config.yaml
n_experts: 96
d_expert: 64
hidden_act: "quick_gelu"
normalize_top_k: false
balance_loss: 0.00199
balance_bias: true
router_bias: true
init_std_router: 0.0188
lr_router: 0.000663
norm: "rmsnorm"
max_seq_len: 512
train_tokens: 270200000
dataset: "wikipedia_en"
Below are experts of layer 2 (counted from 0) of a mixture-of-experts language model. Rows are named router (the router's row for the expert), up (a neuron's input weights, with its number), down (a neuron's output weights, with its number) and show model dimensions 0-127. Each number is 128 + 32 x the weight over its row's rms, rounded and kept within 0 to 255. Numbers have three digits each.
After each expert's rows: "raises" lists some tokens whose logits its average output raises strongly, later layers aside; "gets" lists some tokens that make up at least twice as much of what it gets as of all text. This comes from a sample of Wikipedia text that the model never trained on. Tokens count by the router's weight.

# expert 26
router:242134172116136121134087127151172111150127121063151187169199156111121139148093134114159188089126171119105091125117094122122145181144107134071123136125156144124124135171158137155171133191130168090156147129187122121146130094198129132138099169163135173164102124109118144090046109162135123161116160110214157131149185094120135147167140110128168196115177137137180123131127136100147134125119
up0:152097078077167088098060135142148096097154103175164137092146108111110174103150169162117184166141146105130144106133090119100112124111130062125105127103117117165132114127091083129065144151134113120142123191121147118167069146144161149209165123166127130156132131154071093113096215148109157174145147177118090058105169105131135145122211116082114216118123138079133137120126150156110108132121
down0:160175124136107126156142172130157065105197147162149153103115107155101143198189125213147114117143146087084126179121117175111135159132085121108125174135129117184116102124094086117110080097107151132136155124105121151205070216166147159165110137113097147077130154122098144119147146141151147082098194165101116103109176153140110126172141121103088157193123086068117131115159087168128103109147
up1:185107147107139123086127104128136115096164133098115140127126176134174147127046154173127131084134180196152101138104101154106124060108138112079114130140105107086130146171107152117124109149089180129193171074153095138151111072205137136086106137081188125165122124144130162061053147181124136163091164106173149099136112071148155076122127082123096195127163129123116128152116107123164115162118
down1:074167122158145145125142119132154092082180128127081090063151169153135171143100130133133088071152163150104086084080042187202157109109151114118169143118126107085170153148104159146099088163078112157137101129134102133061092103112103142120078096121122146120132100121136155150112097103148065123106173128123074106178127146156156162096082129146098104108101147148138133087203076082084098157117
up2:157091085145166118117143145096127090121113071151148154150114142184115061159128155112111134122104145130153115101142144086124163207096084120161095169085161174154067147081103107137137145109105119089131074160132157065139173086114108151158166128112139136142124105127049076055126189136111099180152100150171168076088207100112173153123160115107134124072088093130117143121116179128154125148106
down2:205145108126109148155179215114100050131087121139124185140148121124111063108165158161124135107114155114144147132126185098138182186133118093128135177118124193204125089140159116136125077102132114149124169137099170140229112171119160173105159146103107147126124154124203142071152151144149134135112135137130141141115133190146155133167110146116125113144202089070078137119139138142158137143126
raises: "\n", "0", "\n\n", "1"
gets: "2", "1", "3", ".", "9", "5"

# expert 38
router:220129218113133163129138111071136120144084184101078184182161167127100131140141071136116166114106104137092114158113110109121101121110124127096130155094134147067141088118197130157145133186145139136150159147138086089171095102151127130166094178130174140108105125027166165111076110107143125128091152097154135137154127043055138141112120132131128130104116126125195140104104101095150138143116
up0:147148172098124178128078131090149098119063130112076161163138181120138169160109100152100145122110092166125107137144138118097152112162161138087116129125096117094103045088184141113104130106146111198169153149164182151212174105140142185123158143099186107061119147018114152105103116101117162098081156104095128136118123090089133149099094083138091149117143104066160097133133120114136139136136
down0:109139084182150127135178110157104185073146154134124121142168178160181172144118128161151202088142166071157097104114107118125146115109077153123146094185120129172094124133198132143110074128157150132152105125088155201120120116153147101102123130096163075164110120167116092119160124130128115104072155134087151120101101123111151151132141112154091174191125155106129082229127108132069183112072
up1:173109244091128086146110105138177123146103096099098144138173099170149146154060081184140154152098155166120156123115130102102121116142133123126119138058138138060155119099172110119114117167105173158148202143159127093133133117110137125185116126123134088137115185107131154108088161083166166084130119165149144106156095090050153103117137055111125200131130160121128138149140122128087165185162
down1:121084103128170151154098151066146147149165124175110076159110104091080074116111150158153065160085118122131112115115035105118078140089150111124234143155178117075156140119141145150095108158095125117166112102083139121173121116131205118121097110136122145128127128111178137135130162116145160140123062163132054115160120091189157133095139165064084125122122150165103159147109114146180138135169
up2:117105157078099130061119083127138102151091175062101116181143174144095064136125134153092104133094139179131144150184162135063107091132070124159138164123106128128147185130140132119143110116097109118168131180160095088143133093151108143146114196096087131140140108102127105077102134147131189091116144129154159091142148043068130112214156118100171141130111166050154128140078107114122165146120
down2:100105107115098118133104081137091122097155129181161139141179216053089115101140112115121118152092119181092073120105128160099102134154121179145159191164175148170157100135080182106133109126124096116143148165111165119115152139145107163182122118144155136028102159121113117135110127161114157122165189169129089177155163187122116097158125137114189101126081182091139114116110137097151077098073
raises: ".", "0", " to", "1", "2", ","
gets: "0", "9", "8", "1", "5", "2"

# expert 0
router:092101152159123159110091120147155105119142093121114052145131155119141091119155143170138115162107144085108145142089176124166095120052098069100063129139104053109092172063172122090119123134087128121101154081131105115134151156156150133143107097124067145096156063133167095061121132102149167101117120068138142133132091116078115092118112177111103091100175173112084077161159110186099104147073
up0:128119147102137152124085102137150134164091159128146159176067144147078118169099155155103146170134099050122160122068078144139151125099175102121041132083130092151150112083134112113090178104035094136123120110059073101129104165152153154143130047170134144171173116149135115131148169132159146189172119149096161131101099169134099111121148098101093195187142097095138131121144138128141106137132
down0:150092125122165092105125162097148136157146178115148145174126124118115138185124184155140187093148120118155083129127138135132178143091113115079144140127113137171189103113145114101123149120107106071071135100060121168102126162134136152075084130138092109105093101045141105128137180097166103199176134119145169119118121152150078171143087123086123146135037080125196135086161131088126073068121
up1:167163110102132175064060088095160135117162129117101104155144101132184114072130206150112146118096127150162146107100144137149126144124147162102158086105135049143147124111088148129029119126109067093124146098175097132169093143158139125124125078099119201143118109104109156143143124109062189037136141142104126109137126142128154158150160162143139091109125118119131124183064152170181161148155
down1:152159133081118147166159058139157148114156127122127120056227127086136125152178106074155109123126100148086089112155137130126106174153136150110109156112092067147086132114127108147148137146153109196081174095136128152161153114094158081095128048109167100146171125172149126120175094136069160106113165184138100073146158165125169155064078158165186099116135125117141116119146098116140098110086
up2:145142117136120066104140086139119160106138109085088137157111141144133119161140109208144152088100109227152103138076100194103124127058184212160155112130186071120104106159143151131130178126097090093127108099096093113118170123133118132127164143126208121154087136148115137077100150151119140084111087132096124127145109085087137110094180143127138118149182159176154098158093158059104107137099
down2:104131120149149104148151142156172063117178164098086181162077145106119196087111116122128106081093134153117135174165125072107124124151151108107150114122116151123170065183134099132120071154133172083106197138110141094110132146150099160116090117115123182167092087062126165151141188127172074179143101144138145108082133157171157108160184131134150149102177185115118127115084180059153125134157
raises: " and", " ", ",", " (", " for", " –"
gets: "1", "'s", " to", " (", "son", "ey"

# expert 4
router:108131109143164158131050145156112115146044097177197087122096167118164144184130138100131147186137108138123128108180122166134130188112220111118120114109119077127105107173139176083127103166158085145180122126137126193206126125119118086126164154139141185121137192145120119114125047180077160147161117118089124129126132147107159170109113098119146096140176143115141087117162147100161097125122
up0:087125135121137184138096208119169134151107143114170133144068144129180149147081136160167109137119157130106123124176138056085151139088178106176134055151084106147145132117156114120095128133138148130161154145176113118200118113132121120149209138101149158158101176184047123097156103187116117158136093154103119097088226067130168117113135117099149140128085133120070121160133117140153127129158
down0:143111157173126136128137113132091133140173154137129061127107107117136162094159080148116151102097080158066135142174125098091113202120167127129114133118156103183156111078143022128170119110157139113147110158154095155129160071073110141165146158140109091123098101160099107151085140117109128093091130083108148070129156150109202120086170125147150096118151165150124079152093135115087150015153
up1:089114149101125134131088152134162165140083097194194117169099176173130167188070138145125131182093106160152122156105142087127128143105111088133072112105093103154076078141153150117136129159112138146166169148141125153212147166208111113115174097111151143150187160120121101089113103198140167120138086129135149139057182126076122136111142080105130128118146164077074102120154098141163125172136
down1:091116168129161116100107080180082157140133076200188136069115165125167148123068150120141127138091110179061061120120112106126109094141107134093141186108150077114126172138149154117129145128136096102128102103107149214127160146079073108073157132135118145076125148162161132154123177132107166127129170086115059104119144116112130103137129176137147133154135173127173094105140065121151047092103
up2:134180122101095111127082112130101174137098093159200107127072141115190130150088148131097133140134144234163125128139128077156165205101135131166040100127150134118114099129107121132138170136130107106192112124161112124161117078124094096139175137169123147164135149191068147102103145196151192086109106105112162098112187139114144132165127090131122097196151154083122091128121124127125095133092
down2:050087128106145163113149119137127098139098068162197137106060127150167167111096180113102145120119147168134055094112142130168142099147141122074133121152094086106113099190108179111116153160094092100132097084079157184122178164097071132091149121094072144113092094130145140191154114133143120134142089139109083167157149181109124169142088169114129107092153092147136088097131144117150043121112
raises: " (", " m", "\n"
gets: "6", "7", "5", "3", "2", "0"

# expert 75
router:125132105113155097101070130140169125107146118118118083095178076068157121154111098119126145135095139176102148157050109205094128109104082150084145155080076090164144169067118129151110126101147063099107097086140130173132132138179120104102143128109063149111071123123198062148146156146130084110151163068053150136116128094139146138124096164119089110120150147140135132095136182112161163150074
up0:137085160108103111079087081115148172160082110156121144101104138193133107124146150155097137182126083154204159147136138089112198151124104151139072112085132157126116084159148134076122148085114074151169106148175085126182106102162105145154145116146135126180114123137063123080132126146065180099141149117147145060137144060122097138140171131129149118119111108134108145216102147173149147205138
down0:127074157163081096170069094085112131145092115132153083167171164126146146134137112168117097095114064124128114073103101160094109152080099085090161168045126076216131116121080082135117091150111175138157133120133136092139145076125148136205193156176081137145143085138146167136110120084112139175081152134139147134145127148104135078130090154144130165133112078154153126115168125104103088084105
up1:111144098163121112137122097104127178144131143111110095073101111181124103140112161089087093148138144137159166178126115109122176109187174156097163095124069081150153089165101049140085095144110098085142129100128084164138125148122114084077160221096169125159125108086162104056121155183093149107102116149138198124134097159174101083185116148104123130180179143121155141169105137144111107090127
down1:146099208166100138163105150134112121158123105170119114069057153109129119202115160119079123110088080077152129113123122156077122092124135133158164135132107140193123170112102141153102113139089163126087151139228125102116126105101161164146154133154090089132156130165132146116124053110120097176148171177196105118124111125135096117120088133053108100122143149121203175118123115108072067125129
up2:155153125121116109138153144152124163150116117137111099129120120136155163136140127144110102174160093127177147182092159093110196094120103142118112138114138123108085154091082145100057126111092109097136145180098095147145132108137125108116180091121094142104135110217159145097106190187085167069122095102096179108089136092150090103142122085033143120134162110053157117155080193123188094181147
down2:114073131141160101127071137175148103166109100154108135126118117092132188176170109145158103153120148096206111161123169105146156147116107121107133178135075109147125180060129199145107093101176094098107129119094079120092149182152123053116129110159121132163114156156134117135182126143101153138183159202084114111150133139147125113185080176111160066110144137131144121129191078122102090191116
raises: " (", " and", " in", ":", " of"
gets: " ", " |\n", ")", "6", "s", "4"

# expert 83
router:133065105099130185080108105114075137143149140121125121115146139130075086092105157109069073125121147073153123085092084055146108054088094178074109103151169133096130136191154101114116093151107139094084141123131110135118102141129181135092086051123155122169061115152149117079141106065149158136178082100160086119124112104099179109140138126140144118107127154118099098157083167143169175109149
up0:128204126082060166103062088079150145173122113111114087111124143188148100140074148160141093154105152086151130171166111105139118120157112113124123103109113076088105113117099105129095178113084069131093126087135120131154097152157118157165149137168113167154109085147145141084123165145125233150118057126155155118125124122126117084152151099095133076163125146131092172181110182138186164073151
down0:113135123145110141091168163127157103124193200149097139140128101089126117119153168111131129061124143172139096122124164097092061072111126153125093173112126079113180173148137087123176047164100156105144128077139167090113111104131129121091077165118101089082169111092199115143083181124138153105153154127138118107122142185207105139095164137132181062123111120154070150122140176135116144115089
up1:157090142147079150093098130081146158186072186192150131109160167164123110138112107108075119143091157154128125141093140114104121107061087181116080122186186175097040098131107072087108140134128141121162146176181108087114210095121113146097113114137108114155083133154106158078124154118122159164132099122153099178105134129134123079136142102067130164146062145106161142148090143125107170133149
down1:110197168150092167155100141112201113136079154097150133124141136118089121114170174103176156120125150109097113102086131105167104090094052161136190120104122160128096086120078106109145173140122119079142109162103179125073094131103104123136141160170089123158094124101112147121106073101123110153144118112120095222135136196159172129147178179134095101105100164148169202138075134127110105114079
up2:154081095161130142063111103165134122063111114122061122148096181101082172141063126157091144158180101095194138128111126145115138091090118107124127139055139081124150154134134145119113124124121094138123104089117043121164098152170161123144104078149175046124147144155152139052096078123169149105155100100116142109065095135111130099106137142132120160175124169072118136127108184186138134167117
down2:087080091167130157115155115140099107098141150138149142097115147073073139084130216112154146118202050099178072086158156165110052083131171115072171155110110088134137162185151131092197056147174134105146109090106119124095109111123164135117116130148116125157129111136139122103119098141126153108202158146114140149091092142121140152135115193110136138134138173129125097104158146206121116156104
raises: " as", " ", " in", ".", ",", " on"
gets: "0", "1", "5", "-", "6", "8"

# expert 76
router:139084051136142106185115088127151145096162151108148114062188113118145137113112083108125097119070151138112149143188142126084091113123121153067128112148089084112102131082150106143119094110165143107102158110184118163112133075112115134110154099090118094100114147139134094157155110145178127178132072133117115150111116126140064080193090182076035082118103112063140161068167117148129123122081
up0:145158165128162120159066128129124173144115116180096084116102171131113135183153114153093127172096114109187075167156133172098161136106089112144139104090105132157119159099106109124134130063129116156088059145131109124151089071169137102170147111100154106110102142167077138072096124127134188124139118124129136120177110110090088176173134137065151141110059125104118170114154202176197058130170
down0:122114167183153117142128130149102134166084126104151184071104177083113108064176134105156172075165156070146149180115187141193101093104118161118161118091126141111105100134125113128165096172140076127125097154075127131133098110101105116149116147088135171125140139164163133115168156136122153134168146117101128114189063172119168196098143163127166124089085134163084171097067120198133110165175
up1:211072091112125079134110133164096145134118145145102102113113182174138130081067104164066110165119172118163120149167069124092127126123116127138045102111151120133097079097120101121150171134140107189143143113112117135177122062143168173113167122155190140160099146160090133101136110139139115158087109157183133168107107107131098075134137163124053122117077116062146193154086096130142159160138
down1:120098119154180134132130059139091078151145126109117148078177145114109121144122097092185188145150141118143110170136085164116162137100108173123031105168111138171146124116159135141197132159123131184138142151103137185148099104102140094090177094107188126100108113198154084137152080102129105147116117159116151184123123108132094091139082108173096099121060055105161128108125087103137113060110
up2:137092110161118078105098104117160188121117067176128072154117157159100176122085133147143150171065072130192135116133153163139145193079105104151145106132151140122063114081180123109112106130106124147117112099109071112141180081214158132135146107162060164182134117123134092075156138110136104175088132136108185123132113097087078135124158142116125117110117135081099146156154059109156107174104
down2:142139099176173114086129165183118125117143074115143136063150144104114129128095107078169126118065120101065142074113173139164075137188082114096136127193151116152152148077149139173112105136164123098114154154138112140082183132173146121153114103144132116192131115151134129146195145093120108179087132132102179139171112180117150148049141105162125062090114127162134186102115107148124069145076
raises: "s", "ers", "o"
gets: " ", "et", "ac", "ion", "od", " on"

# expert 95
router:137120142059141094129137060146088117143106085134145118096081178147092170090170133143122064120159144137177140090149153081087198167134155165122172131144092173137175099106152133040138160106170164150114072154077152081106157142141073137116112106114115100146100174180092184168169161145135071158151083120150123077086143109119111125161131142117146107099103162119100101095136136122116076125177
up0:147100099059117118144111059122133134133093112144101101079134199185076069108186076162085119153169130102173192141160137123150123133088141091164099143119149142093138063116132121100086171075131081241123138111105131101134091061159131118163128177160121089169137143149128186131114139156105124117122137102176112083128152092105141114105120102152144148107095148088087109125085167111135132158152
down0:186068128141177128128137101121142163166093132124105175078124151106079108131135141097194084093133107080165167081118143085130153195157151128119147140164138156102138078134165132101095154112166135185125128092100132140037113140122151153211142154170105110136077057142128139114130088160176077084163169140145166107163140182172130125110109143114194124122171126087139081125102161128144155157160
up1:115123095115109100161093169136114155110075143162073141144077177104144146175139072156061083153191121141166139172137092112157141191178116137112076157096182144069147083132161111136150126079154114161169090093092037065152172147147127056147146108144160124113107129165150134134135133127144114121109054131138179158124134064114119131137124112083146103134135107158136115139094126142134162125203
down1:119152099136144113190182148179141076102166121170190144106112136063108177111130092176105107127162173139117066116145063123117086133145156101125130118099116113139183159108091119128158140130173153137146079072039076134056135105099134122131180149114089074125117134156128054104146179090162087153097128156131120153118125104129104149172144075137150147154114127179079135094108128093122126066128
up2:151109060117145155156100204082146133090105109161090179106080143144119116156128116134087114160140167168135119181125095102154140134204139155105062133132148126136166089101131115125138145111128162127149118102121094139133115150121123091061196153125234125159151141152153159110122107112117094131152054136143125168136155060128087126105049116075119169148131126122089146139095100207129175084137
down2:115148107157157115192140149110148143111138140163171162078103165066094161121131115173116091139140104151106091118156099093135130156153129107112117136171117127130178167108091121093188123102193112129203078075042102081161106144089115150150193185108109065099117146125146093120071133096135072147113108157129156150117148119094084125133102110105127159119084165144069122104091147115159110046172
raises: ".", " for", ",", " and", ":", "ized"
gets: " the", " an", "al", " a", "ical", "ic"

# expert 14
router:098116111149110148171121087098158149169128141140137100149100143135106139155112124104144077093128072095148151160102140072122164141142118136120162077126080104133181144168119130118164172121132085172206194152071154162137200158054136093211206076140108140082136083162153092128122164194100118124141146104151127154068103145128135176147170147144145126160172160141138085138112150085127096119135
up0:115141118134127152150112128055198168153054098163053159130106149124148110175096078133087118177087115158136090116123137064132159150139096182173130112100138122146141079120155106164146187119128111199178184107118132140168156152094146138190184130167135083110143186118091216111125118169154106074087143129126142124074133115146163122103166098125127138143128121128117105158108109101149109156187
down0:125162122108135098151160105141117147072147071113132165136179142180120186145119077147127115140123181110113056067074093105132157067147062167118181135155151151158173143144171133176112154116107078136176118123118130201084158166122170147120158136129121111117115083114097171161150172073149098093085090085137197141102116165176144151160175177117107131119124100103096102130169147157113102137169
up1:189133177107128108111115097131185129084088070179138115181136157138172117134138159127122165152093151130156151123081152110102179155139136096137132106102084209121117118153182156095186121092101113189149084145125103084153189092161128100098091077180079106172104154131096184103145144110127128107114121123137150117146128103067100120147174130108090116115113189158125172146181139122093114223150
down1:134128106112073095155162123167167147083100158162179166160132176080156148142151133135142120070142146166117144097138155118108144136144087079088129070149170058134188138138214116150198080155205083115148074123111088109043168134120161124128106132121154101100107072119082125126145121110104090129143086129085185118111086156168147110121105149137149143081151129092125132108140110144082099179135
up2:139122116172101144109073130052090147201069108161125160176096144129128158177089097119135108177108090150171087167174158096109148137133119136149158093115102073178130124145151106136078140122154083171201164193133124167167184153087092176130152074136155084104141163125141154106124103175135169081111080082092178107087104157134120129125130136093153120148103111134134125157138094085157095171158
down2:092191112120147118107077088089125178077119101154131149108146164154139157147136055166142115157138129130142067040088088136152114076159132172089207101169130169151142081154134161154105130177130096123148182143103126185151150143128183131124133149161100110141112096113098194157095110095158155084110135074101177148139119136118138159103190163098166118128125136161150069167150082107139133170160
raises: " (", "s", ",", " with", " and"
gets: " |", "–", "6", " his", ")", "3"

# expert 3
router:097093163159135093137160159143092144175094114118130166151051159143109131177190139120122095091109083150106095119106167177122198203150115143185110149157161163076191175067129112089156149127108149096142123142112167097092198060102142133121102158113105123101154158120085189105127133114153167122176128112097127170124134122158100065103128113162182103073145104114130113140116113128085076113112
up0:159134170117145141088094139101119081091085140071127104106171130132113063077143111120085140140074180132104109112141127081099107161110082130159099141118141195102107136101076111117124182155171159159149184097109132093139101114096110165095107133164117120172131138142121170055135129117153116139119155144234080129101190140135140089152205117131127133147169123143168162128067079183108133122186
down0:124187183110111141064139132174144130141135138167107074046162100168127117122142158096150153204176099123157163128139096095139091143132144152130165146113162158096072106150066123190089150139123112151130116119112132158127098150139096067200144123125112106177221118077105088116134139140141098088103140172168071187125096132155119124112075165147092126126109134112129193176111128148123164166148
up1:133160186113093122106147146153157107151130207198133136172099097135124103167083074132177135166120138166082128150177128167155063138145068040096115104106139080130105149091116150123127085153072110159141141154144123151138098157125153113162127096180080125156196136127134141091160057103104147035104156160157113132132118116112153127117133126171127145154120113115150145146104121112124082100220
down1:146079158163119154054160147130091152162131150203134136152089107142160120146129073161183156182165107132094097192162094181142108083151117090115055132115137101138111103124116138155078072179123165131105125138151150183118158130179130161103131088137101112162147122138133107131125059097147081130079167162117127073237139155101126130128147132137116122130179121144087132114104104068117127111180
up2:176126142095076109124081110165091200136131122152136121161160125182160144110132133190146140124080142130168156150150108129085110210130152084161109171122172154119125131105136157124119125142091109147128079071143104115143141102155076090106125115186160168144129198166074159150127042138116173118151087105135140100150169114035076101088141127183099150123089109131083121167163135129108177142146
down2:115161162149174153158135133199072140118148140099137158160130123074110177100098126133117138083091114134151188128147130153120082159142093080135133152114128104122153104108135144123209141128104142115061068142116111125086160168162187132084115189134153149135079087191028133133168099088141166129124138116128191086148178068064080111138125134139087129087127117113126117118149112137131125088065
raises: "-", " of", ","
gets: " The", " a", "The", " two", "an", "al"

# expert 11
router:098114167132151114155135129171115120117129131058117162146159087119135115134163133068122255140114180062106055149134101099154137118133153143168132103167181104110124125183125090118103148160078124136105086120123118145133125124113115109123095136186169162165133080142111182174124125115109130171192097144116239129174134114084158134122115171104122164152161127144131138157087155073117142122123
up0:136134174095187106112147054103127129113164140128093085156128118161106117171141163146114101144137189097171156153127080189056124107088186128094133143157086099156103134113106063131165145115115110157089133094128117155156077144097172137119193089134126125112132118167081045161097182142119139148123075152127168123119134156144104124178140092147022126114104123111145122180143133119113093178076
down0:141091152146123118090069099158124152047148096094181098105182176127175072102093184136106116149173153111111137151157144123111131060122155146177093063091137138145131141135080142112169158078084200123096126130148171109166117097132177136150138127073172134081165112105076085163127179157143144134139091113134141141128126142140175104172120108099110126139084130187137139091185155138049105128131
up1:134127117152204135150150150143158175138087125115148123160112155108109109125056126131094122150137159080165088132133171117090159156089097135202098112139143164067121117113171133180135166108113171126106129098165115083153136111094168171171139077140179130074084094191064124115108175165136068129137124106194194135101123162173162153162145079106127131143161131086108121154143067126092185150112
down1:172152097180143132160105119100108138180093125159122115121086149102066129119104136191098170124151135136125133131146086138126064127107166085111137100058109141098163097161195107165097091080148133149131153145126161077195102113113165104086168142124128179121110133112091128064109139152135136106122151107182134195096166163161161148073126062197110096086176164108087105185118123099094165112125
up2:150107155068074053105090114102133174165148129103129102181145188185159171168112101103084173168157094106144075145139134100135159132120134075142123062149147140087094125127098071148087126132061127163102123132105122106158121127087078106134134136145139202120151145201141176093094134112123138129131104104158203123087123101093130105123117092111137173142098069097119102193090168134129108146168
down2:102147146128102161149115122114096123134151096119158114093121107153145157089144101075125115129147089139116150157116127134190110138147140102146154109169124161143171097106120097197108135175137146127092114103000176161000118192145125124187120154077086140177129135128154154106096076121153113166123158143110100155120131123113095147124095136148132096134153132106140117129127105122143133119160
raises: "Scientific", ")", " Succeeded", ")\n\n", ").", ").\n\n"
gets: " |\n", ".\n\n", " and", " \"", "==", ","

# expert 9
router:132089117118119159104124140120133131150168138118097095151094146133154124097069119165185103119134122141153145128128139104090158121062104100171094059100120170102101201153128134124135077160098109146168115083152130115168127093146164097116133107119087190131101133171096171052135105090118095129140108211127059146087136096102164122160113094188055104144128082183176094189138174120163129140093
up0:155135101088115117112142128099073175136150107123116202114054146172111174172111117109148174153195100137124137169108149120134148149096093119152131129113140125094125148078125107139124142133105162122139143163165086123122120110110156179158107022097130145095160149158116159065081157161107127162162138152085128115150121117198056095138085073108080172101167086127161088188143086122130165170085
down0:106141174118173155115121163048067151126153135115153190180052124098155183148125056124143120089143127164113165158164167133084127160106167141133145084155120173092159096088158106082046162111137111100174162165132096106123148089088176117131115130093159111127140117079089152172151134175138129120158110152078170143078085129153098154194145139113117134089130127063107121107140152151109155093134
up1:164113096092066154095111123067165073089124179122078101125091171125165079118082180199089123082181123112147125131118093140144129091096148099116058123115091138086162132148069147113144079149121129159187082096109057106165093135207139170085129125110116173134140092097109168087097113149108139134112121157142097163131120073142191128112121108138074164139157123115150111140140136122181127160113
down1:118097088150177154115177110133106100047163177109117127077129179119105104087146161121102110100171140102138112072094133168157137101127140118101169174153073118093190148164097196098120098198146126123153098079071158125052148129108135163091099166078115170086096108137134157158152144150102131150116174126113093106149161143129162152176109156141156129112111124144155092087190126124183081121076
up2:094158084130118186068095088046143179123110134108122106142101150152146138149096158144170106117113115145163152135131156114075090144063113094192069147107096170081130157128095121087114108163123116185178131105153134101173124132134123113125184069136085155119133138179069162120126133102156128097135055184084135114049111072124144090118144093116048150109135098134138080135153100163121129134123
down2:118162116169161168115204111084120144076139165152135107107084139105139157123113133086142132115116125120113082059145149120095071155134168135090194105173094126099127114117188142084104123147152145130155123157127146108062152127135106070082104159117107186139072112050099125151151117144108082135119138120101113152113136158128167158201166164148190111128137124105144068108190110113140083034110
raises: ",", " in", " and", " (", ".", " to"
gets: "1", "2", ".", " or", " by", "3"

# expert 72
router:179112086132154153077147143127134099145089107116145129137110146101112170131107163213122134167111089209161083097111095083158113135174098135116068090057162143119144110154093163065129119140146087122191184129100133142107148148133076163089129144117138108147115130123145149080162127102076187112140183131187119139124126113168159157069186092084177095138117193125117103115115157180124125086128
up0:152180117081159107147157127158120119135114089126160140124130133145100152166107152193115181135074108137187138128129123101145167218118098104163155112153174197160140108089189144123115184080125150130085102161099145128119130091157092105160193111148147088124140112139115092130155219143133107142143101095161193096112151098113100148135142084070105132154141100074034097149099137178160133125128
down0:115105128157103141113168099137121206128126120137160109110135123108130083202120102091113065094121058086124088178100095105113090141088128090132170164134150136150109176193090085170117122115111126163131166151156138138122096136136137139183169077128157163137110187156145151081128158164138159155098147120177111111102156117100129149065160104169106141217151127148136025090152086110114099110098
up1:148181112104148099124143091088145123130103090162117096169103212151115119127118158184098116160074142174173090141119110103131141160149096155121075082113111142103118090063140122133139162051137131141161157092138124163161177101215098165144182125111172155166104112106083092054166154105126167141112166136165137117134133102113169155161139103124139122117101153108053046115126129181167126110133
down1:131108107157208070115169087137082159079161140149195116109150165139089176168168141184127152224144136146122074133141116133168110121115109163117102145124086065088133145141139159164100117107123133129130121149144163188086113096147102124113105131125126135078065124084152151121188109112098100121098192145188112168158112109131125091162068075133108116156119117122170077138163103125123078067126
up2:123172112120131141160137137120138114140096089106162132145128197182054145147099167100110114207082113176147133167116112119088101191131124145117091118070120110108111100129170140083132207121154144149151134105097173171163107110162090130136161121154166141114174140109160121041164123153118123084147125149121193154124123151136126171176073082125157153128121145071115145109132134123226197107109
down2:097092105125129169123149099159081147115122122168123081077145144129089145077131111143079172152161162154141081111099111129146134109114128196104173131131109080072125116148114143159124121136122157115154179080154159201149151086156104058080141095119206145085135161143143127176172120109117144139031139132053138148162145159102164152128077193163100107163151122126126127188111147119085082119157
raises: ",", ".", " and", " (", "/", "-"
gets: "5", " (", " D", "d", "%", "D"

# expert 58
router:091160140132148113158151108036192215148153141150123150147173144150110151138137133087184045130088168109141139094086098106126162147158075137066127151140163158120151138207097103141161163133134128133120183102138162146147129171068144082149133096168079135149098174111118095151136087127184100138069123156092095150107104124144125132106162102178121156158120184197132142113101113136121116091151
up0:119151147094167114121080143083113141157081141098090159169101188170171114100149166150100110153099176148099159168149089121065130149133172108163090149125155149069152132128112110124081133123105079159150192072118098155178125114083135134107172113159174079081097112171146135105098127136104146158109140137151145126114160116111132088127171152088160104208083164073182147128030145112128174143109
down0:175141142154139160138108131115161158073071137138075193143122129127174153103171140099099104071166108205182112178106146147129147122174191209134095142199124118071167127099090158101137107126120130121116118097123103150185164117112153069161123139144108106114140106141181107134091108159118126113106105146135117158139087125155139099163117120031166120173123143091183123107151166121054141092102
up1:137178123095085053103109151100132140105075096158110135141142146157158084209077159172148132181133106094148086125168089112145102155122065164117132079198114095129030127180194115120132133081125124127106149129171120129174140124173087111176139111153146157128101152143100112116123086084207122101141141089144139085121104120161130111140151140130088121133146127145123082213149112153109147178125
down1:055161136063119152124129099140112137145124142109160121101065187126172079149142113157103080113130106115104151098192130165130119138143100086139173065139126129160166097204125096150124098131116129144086138082147162178164191143074118143181134044125061128116131102177120120165182135107161121158162146160131164103072145133139065122143144122156128194099106151088130132088094124099138136139185
up2:184112144104113107109063127109136128139101145129086128139125177146149109136119052146082150135104089152163178181148077122104154164101068099141085116100171105123104124126114131104116143130134094185176159137121090148193153113130146094184165126210157118148144148158103130083074126149101125095073159120125144096104131081067099118076174130138109133183171143085156153197041139130159144131145
down2:156178155085093100112115094149127146184113176108134123149137161112161129136110118155114104216122126119144117131158171134068151163110100127077094057103076100119119184140121145088132082152083143125133159111131116099255163092124089124187161139165155162139114174134100179090164171116147163117138121109146198090096119043149142110117151083089122124132128149116126148135105106121119175157147
raises: " in", " –", ",", ";", " (", " -"
gets: "9", " the", "0", ";", " in", " team"